From a checkpoint of a small mixture-of-experts model trained on Wikipedia: 5125 steps.
Below are experts of layer 7 (counted from 0) of a mixture-of-experts language model. Rows are named router (the router's row for the expert), up (a neuron's input weights, with its number) and show model dimensions 64-95. Each number is 128 + 32 x the weight over its row's rms, rounded and kept within 0 to 255.
After each expert's rows: "comes after" lists some tokens at least twice as common just before its tokens as in all text. This comes from a sample of Wikipedia text that the model never trained on. Tokens count by the router's weight.

# expert 63
router [144 127 119 156 221 139  55 132 107 134 199 118  97  86 210  41 101 135 137 163 149 146 101 110 116 172 150  88 135 123 140 102]
up0 [132 156 178 148  89  85 148 129  83  54 127 119 121 100 128 152 142 162 125 139 205 148  79 148 159 164  98 121 127 116  95 184]
up1 [123 145 101 152 140 119 149 120 169 100 134 128 133 154 107 138  96  80  91 146 105 117 161 106 109  99 148 121 181 108 120 155]
up2 [158 122 116 125 118 121 142  90  99 125  76 150 128 145 111 189 209 116  91 182 116  96 129 126 139 119 165 159  90 113 219 135]
up3 [110 142 103 148 113 134 120 106 123  61 182 119 140 108 127 164 110 122 131  84  85 125 150 168 159 151 152 155 147 150  94 149]
comes after: "\n", " of", ".", " in", " by", ")"

# expert 1
router [181 117  93 120 136 123 113 117  99 107 106  75 119 111 155 100 120 148 101 170  49  87  70  90 113 136 118 186 114  74  68 103]
up0 [123 161 134 114 119  97 141 112 165 140 118  79 165 112 128 108 150 159 171 146 122 120 125 124 111 114 212 137 119  88 105 158]
up1 [186 145 232 140 100 137 159 159 117 142 157 183 139 103 128 161 118 168  97 118 120 135  81 129 112 168 136 105 154  79 100 130]
up2 [118 109 133 165  70 180 119 146 171 178 166 150 114 123  90 129 169 150  69  71 132 119 167 190 131 163  95 154  95 109 131 128]
up3 [100 113 157  96 150  95 129  83 141  99 143 138 134  99 116 148 194 125 108 108 125 189 177  54 142  99 130 115 206 155 120 116]
comes after: "\n", ")", "\"", " 7", " 5", " 3"

# expert 44
router [132  82  92 137 136  72 144  76 107 111 155  95 162 156 179 100 147  74 152 149 130 131 114 115 131 106 171  86 151 144  98 110]
up0 [171  81 137 108 119 123 160 194 135  72 189 131 110  91 130 163 139 142  99 173 115 150 126 128 161 138  92 128 123 158 154 136]
up1 [112 154 153 107  96 153 192 155  94 156 118 148 141  72 137 140 172 173 129 128  79 175 132 102 120 122 156 112  69 123  86 124]
up2 [130 110 135 100  97 151 116 125 131 119 125 119 102 214 111 113 152 152 146  93  97 190 195 148 114  94 110 122  93  44 114  97]
up3 [139  92 170 141 105  66 156 128 205  93 170 120 148 154 136 108 121 135  74 132 150 159 110 115 141 120  78 154 148 172 116 145]
comes after: " ", "\n", " 0", " 1", " —", "te"

# expert 55
router [106 104 123 124 151 192 125 130 118 112 136 129 130 147  94 167 162  68 103 152 149  95 158  98 124 134  86 157 136 124  82 147]
up0 [109 120 171 102 139 109 131  89 214 202 132  71  76 160 128 119 146 133 149  93 152  45 125 157 140  84 148 129 152 170 145  99]
up1 [101 123 117 184 141 154 152 123 135 125 136 115  74 107 120 121 100  98 130 163  95  68 132 104 103 144 128 124 129 136 169  62]
up2 [130 102 148 145  93  97 116 140  79 209 122  85 143 112 156 130 167 112  97 133 116 213 128 133  64  98 184 135  74 138 153 127]
up3 [142 145 199 145 173 142 109 126 142 147 165 129  94 129 121 136 118 111  95 127 115 153  83 103 170 131 117 131 131 132 129 124]
comes after: " ", " re", " con", " as", " p", " Con"

# expert 9
router [147 147  77 162 115 148 115 143 123  61 131 178  94 145 144 135 133 139 158 104  93 113 130 135 100 150 173 169 148  88 160 215]
up0 [107 160 130 101 133  85 144 143 187 114 111 124 169 127 129  99  90 103  50 148 132  80 125  81 101 158 174 122 101 165 166 111]
up1 [ 84  73 127 113 124  94 144  78 202 153 148  93 129 105 149 147 163 126 121 185 131 141 145 102 159 119  74 168 136  80 102 127]
up2 [ 67 139 148 102 127 118 153 150  72 125 148  67  94 148 123 116 105  93 100 139 146 125  90 131 134 132 145 166  69 108 147 110]
up3 [161 106 102 143 113 145 120 158 124 146 107 167 177 141 118 111 196 150 133  58 157 184  70 146 131 152 121 112 117 199 139 117]
comes after: "-", " \"", " (", " the", ",", "."

# expert 45
router [140 171 128 132  97 108  87  84 177 122  92  95 112 155 167 151 148  98 123  97 126 141 103 109 148 113 146 154 163  90 173 202]
up0 [123 130 140  79 133 158 129 112  79 158 116 184 154 138 113 173 149 123  88 153 112  79 125 140  83 188 103 134 154 123 125 130]
up1 [189 111 111 142 164  85 198 156 119 133  88 124 158  99  69 143 113  76  46 162  99 174 135 125 134 117 104  84 144 143  75 136]
up2 [120 151 195 131 145  54 144 144 115 169 223 147 133 101 127 144 166 150  70 143 161 112 119 144  73  78 178  27 113 158 120  93]
up3 [ 69 139 153 167 146 149 102 140 141 150 168 194 126 145  86  84 113 106  88 110 151 149 147 107 119 174 122 129  61 180 148  78]
comes after: "\n", " =", " U", "==", " (", "A"

# expert 20
router [166 124 155 161 149 157 105 108  62 115 164  94 103  59 174 122 136 135 156 134 121 136 128 123 126 171 182 117 126 145 131  45]
up0 [144 163 145 130 104 126 122  99 145 146  87 114  85 116 104 127 140 150 100 162 140 133 130 175 129 114 140 117 135  45 151 148]
up1 [133 131 130 105 157 150 129  85 154 117 106 154  89 103 115 177 156 129  99 170 152 112  63 147 144 128 186 101 118 180 105 113]
up2 [100 106  61  59 117 102 135  90 128 101 168 100 106 155 106 173 138  93 102 145 107 164 176 122 199 115 146 189 104 158 156  97]
up3 [154 154 119 137 137  94 130 108 140 177 114 101 156 104 130 140 131 152  92  75 167 147 164 138 111 113  64 114 178  94 143 113]
comes after: "\n", " of", " is", " to", " by", " in"

# expert 36
router [113 213  86 130 127  67  46 127  87 123 121 130 121  94 106 135 112 123 145 179 172 210 141 133  98 147  81 116 122  74 125  93]
up0 [164 148 222 172 161 161 142 134 121 130 195  89 163 134  88 120 214 100 102 126  98 164 114 119 152 102  83 152 119 106 102  93]
up1 [122 138 135 140 110 154 114 168 110 123 130 120 122 164 130  90 124 127 169 120 121  80 170  88  74 152 133 198 183  87 121 140]
up2 [113  68 161 145 115 141 112 115 114 121 113 165  99 155 141 111 107 144 111 106  80 153 116 103 172 184 139 107 121 138 143 146]
up3 [ 79  89 141 112 159 137 125 137 156 116 157  60 118 160  93 193 162  86  70 109 145 176 164 116 167 124 124 166 123 141 117 129]
comes after: " on", " of", " in", ".", "'", " as"

# expert 54
router [158 139  81 134 168 181 179 160 190  80 105 118  92 135  84 123 215 138 100  57  65 161 112  53 102 130 147 126 161 125 177 159]
up0 [ 92 154 123 101 116  89 162 109 133 122 161 149 111 160 106 124 116 157 157 152 113 118  85 114  61  98 142 125  92 119 114 143]
up1 [131 167  80 128 124 128 218 120  88 185 117 114 101  67 131  77 123 112 147 178 138 186 138 173 168 138 170  83  98 157 103 129]
up2 [104 185 145 174 105 163 125 127 101 201 126 108 198 123 132 221 144 110  72 101 150 193 128  98 148  87 114 116 117 148  97 137]
up3 [ 88 157 122 143 127 131 113 136 110 153 119 107 165 110  98 143  81  82 107 158 123  96 133 159  99 148  69  98  93 151 109 181]
comes after: "\n", "-", "==", "|", " (", "==="

# expert 8
router [123 119 122 194 148 120 157 131 127 157 125 174 157 130 127 118  98 127 114 126 113 102 177 124 193 135 118 138 118 165 153 211]
up0 [124  84 156 117 108  87 139  54  87 138 126 110 126 161 163  93 170 187  97 119 106 123 100 112 126 163 133 120 135  99 158 161]
up1 [111 193  68  88 145 149 132 146  97 159 184 161  90 120 132  91 149 157 149 150 170 160 109  73  95 143 110  95 161 136  82 140]
up2 [109 143 100  87 137 159 124 144 130 170 115 126 131 127 119 132 111 104  65 134 134 130 142  99 163 153 178 191  79 144 120  88]
up3 [147 106 154 139 105 117 117  98 190 152 110 152 115 116 112 101 179 102 141 108 140 117 178 109 148  93 139 108 137 104 147 151]
comes after: " ", " I", ".", " W", " E", " S"

# expert 11
router [116 163  95 109 125  69 133  83 136 117 157 147 147 100 128 162 151 150 156 101 120  84  96 144  59 101 133 154 143 132 126 148]
up0 [133 128  96 148 173 147 162  99 107 171 106  98 125 115 122 114 102  78 120 159 118 141 135 148 172 182 118  52  56 103 140 195]
up1 [183 126  81 134 143 154 143 142 192  91 190  77  92  78 128 131 110  79 154 105 135 190 184  68 105 130 158 112  50 159 144  79]
up2 [173 101 166 132 130 120 170 131 143 155 143  64  93 129 122 110 168 110  95 111 100 151  94  72 138 104 151  83 193  92  83 133]
up3 [135 140 108 100 180  97 113 118 170  81 135 132 120 116  87  99  89 163 141 217 152 114  57 125 133  96 153 167 110  76 138 110]
comes after: "′", "°", ".", "y", "hy", "ch"

# expert 42
router [140 125 105 126 134  98 125 126 163 193 111 103 151  99  97  87 179 105 126  98 142 105 129  83 119  95 132  96 119  90  78 165]
up0 [112  63 116 100 124  82 181 124 101 111 164 112 126  91 102 187  84 154 154 101 163 163  87  91 142  93 130 129 123  83 106 149]
up1 [107 131 141 144 101 162 142  96  99 108 132 100 112 141 102 131 180 110 100 117 164 133 201 101 167 105 108 124 115 114 102 136]
up2 [145 144 130 120 152 138  94 134 104 118 100 134 129 112 142 137 176 114  97 144 190 120 119 119 160  55 105 155 106 114 114  51]
up3 [126 131 110 115 148 189  95 127 103 116 173 119 137 137 160 158 124 190 128 125 170 173 140  85 157 123 119 188 166 120  92  84]
comes after: ")", ".", "\n", " |", "\"", ")."

# expert 58
router [108 114 127 129 145 150 178 124 190 104  94 121 150 109 147 144  75 123 149 116  46 107 187 120 172 147 137 149 109  84 174 187]
up0 [118 142  91 137 119 170  79 113 121 136 109 139 108 185  14  75 116 148 144 125 145 135 167 141  66 149 119 142 142 162  97 115]
up1 [136 119 160 128 133  93 154  70 155 167 140 142 169 127 103 136 108  79 104 123 128 105 109 122 190 108 127 117 104 125 111  92]
up2 [ 37 137  71 103 131 109 134 124  97 134 128  65 137 113 118 156  76  87 110 189 128 111 164  97 108 131 178 166 175  89 134 130]
up3 [116 153 167 165 135 105 119  79 104 142 142 140 175 122 134 131 124 115 154 142 142 145 146 107 119 111 167 111 155 131 173  75]
comes after: " ", " |", "-", " the", ",", " of"

# expert 35
router [114 121 138 154 141 169  64 177 123 165 154 104 187 197 118  92 119 161 158 154 124 196  83 152 166  66 141 145 124 108 111  91]
up0 [110 162 137  96 130 136 130 115 130 152 219 161 176 172 130 196 150 139 126 126 140 205 132 103 135 108  97 119  77 122 128 112]
up1 [ 70  92 128  82 129  40 142 140  79 156 133 137  90 144  87 117 104 158  73 114 140 113 124 119 156 176 150 100 127  95 182 141]
up2 [139 137 211 128 166  68 139  88 130 132  91 133 146 124  77 173  90 119 104 135 141 148  96  74 128 137 141 135 148  97  85 132]
up3 [ 79  91 135 147 162 120 149 166 119 199 141 172 147 134 139  83  83 110  92  93 119 106 149 133  84 146 165  88 174 138 160 167]
comes after: ",", "s", "'", " as", " was", " for"

# expert 52
router [148 100 125 126  97 114 102 181  75 164 124  81 100 148 131  83 114 129 118  98 150 159 181  93 171 138 109 210 116 120 145  41]
up0 [ 71 160  88 117 165 126 138 108 159 167 113  96 145  74 170 171 108  81 159 123 162 172 121 133  92  66 160 120 185 158 109 145]
up1 [ 81  97 161 210 159 193 116  62 119 196 117 115 114 193 104 119  91 104 103 132 101  94 107 156 139 153 152  74 161 146  95 115]
up2 [134 111 143 182 125 119 136 101 162  78 132 127 107  76 104 180 115  87 152  90 130 115 141 151 206 102 117 114 119 105 155 157]
up3 [152 111  69 122 133 157 135 103 135 103  58  90 124 149 150 152 171 106 143 180 159 151 106 128  69 131 120 126 131  62 117 143]
comes after: "ed", "s", "ing", "ation", "ated", "ity"

# expert 38
router [105 113 129 186  81 115 158  98 153 157 156 197  93 143  91  83 103 104 134 141 125  88 168 115 149 122 141 178  54 117 197  98]
up0 [159 178 116 160 129 134 135 129 186  86  68  98  59 108 186 112  99 177 158 164  70 126 101 157 154  97 100 145 127  80  78  90]
up1 [138 219 106 132  95  93 161 110 133 179 161 107 157 138 138 120 178 123 159  46  99 151 165  67 178 156 177  87 138 230  82 108]
up2 [ 85 163 146 120 101 101  79 160  97 152 133 159  98 176 110 102 111  71 159 135 132 170 141 156 117  96 104 162 167 169 127 117]
up3 [172 146 135 171 139 129 136 146 165 165 143  76 127  85 148 155 142 102 129 122 113 127  81 101 135  95 124 102 110 146 142  78]
comes after: " the", " a", " |", " and", "|", " an"

# expert 2
router [157 103 141 149 179  48 165  99 181 149  93 152 171 117 108 120 162 152 167  98  93 138  98  62 134 206 102 159 132 134 164 121]
up0 [189 139 183 144 138 131 213 161  90  46 180  92 111 150 156 126 100 145 125  90  65 139 164 101  99 113 117 139 136 116 137 123]
up1 [144 136 167 160 126 133  68 143 122 159 202 118 108 157 146 158  96 142  91 108 138 197  81 149 137 105 108 127 117 168 120  88]
up2 [ 46 123 108 156 157 124  89 115  51 124 162 125  86 202 137 149 113 105 111 175 191 149 138 159 104 121 136 115 114  85 171 139]
up3 [ 88 109  97  85 149 150 133 150 160 117 157 131  70 146 140 198  79  67 104 142 120 151 107  96 137 149 175 155 137  69 159 101]
comes after: " |", "\n", ".", "==", "===", ")"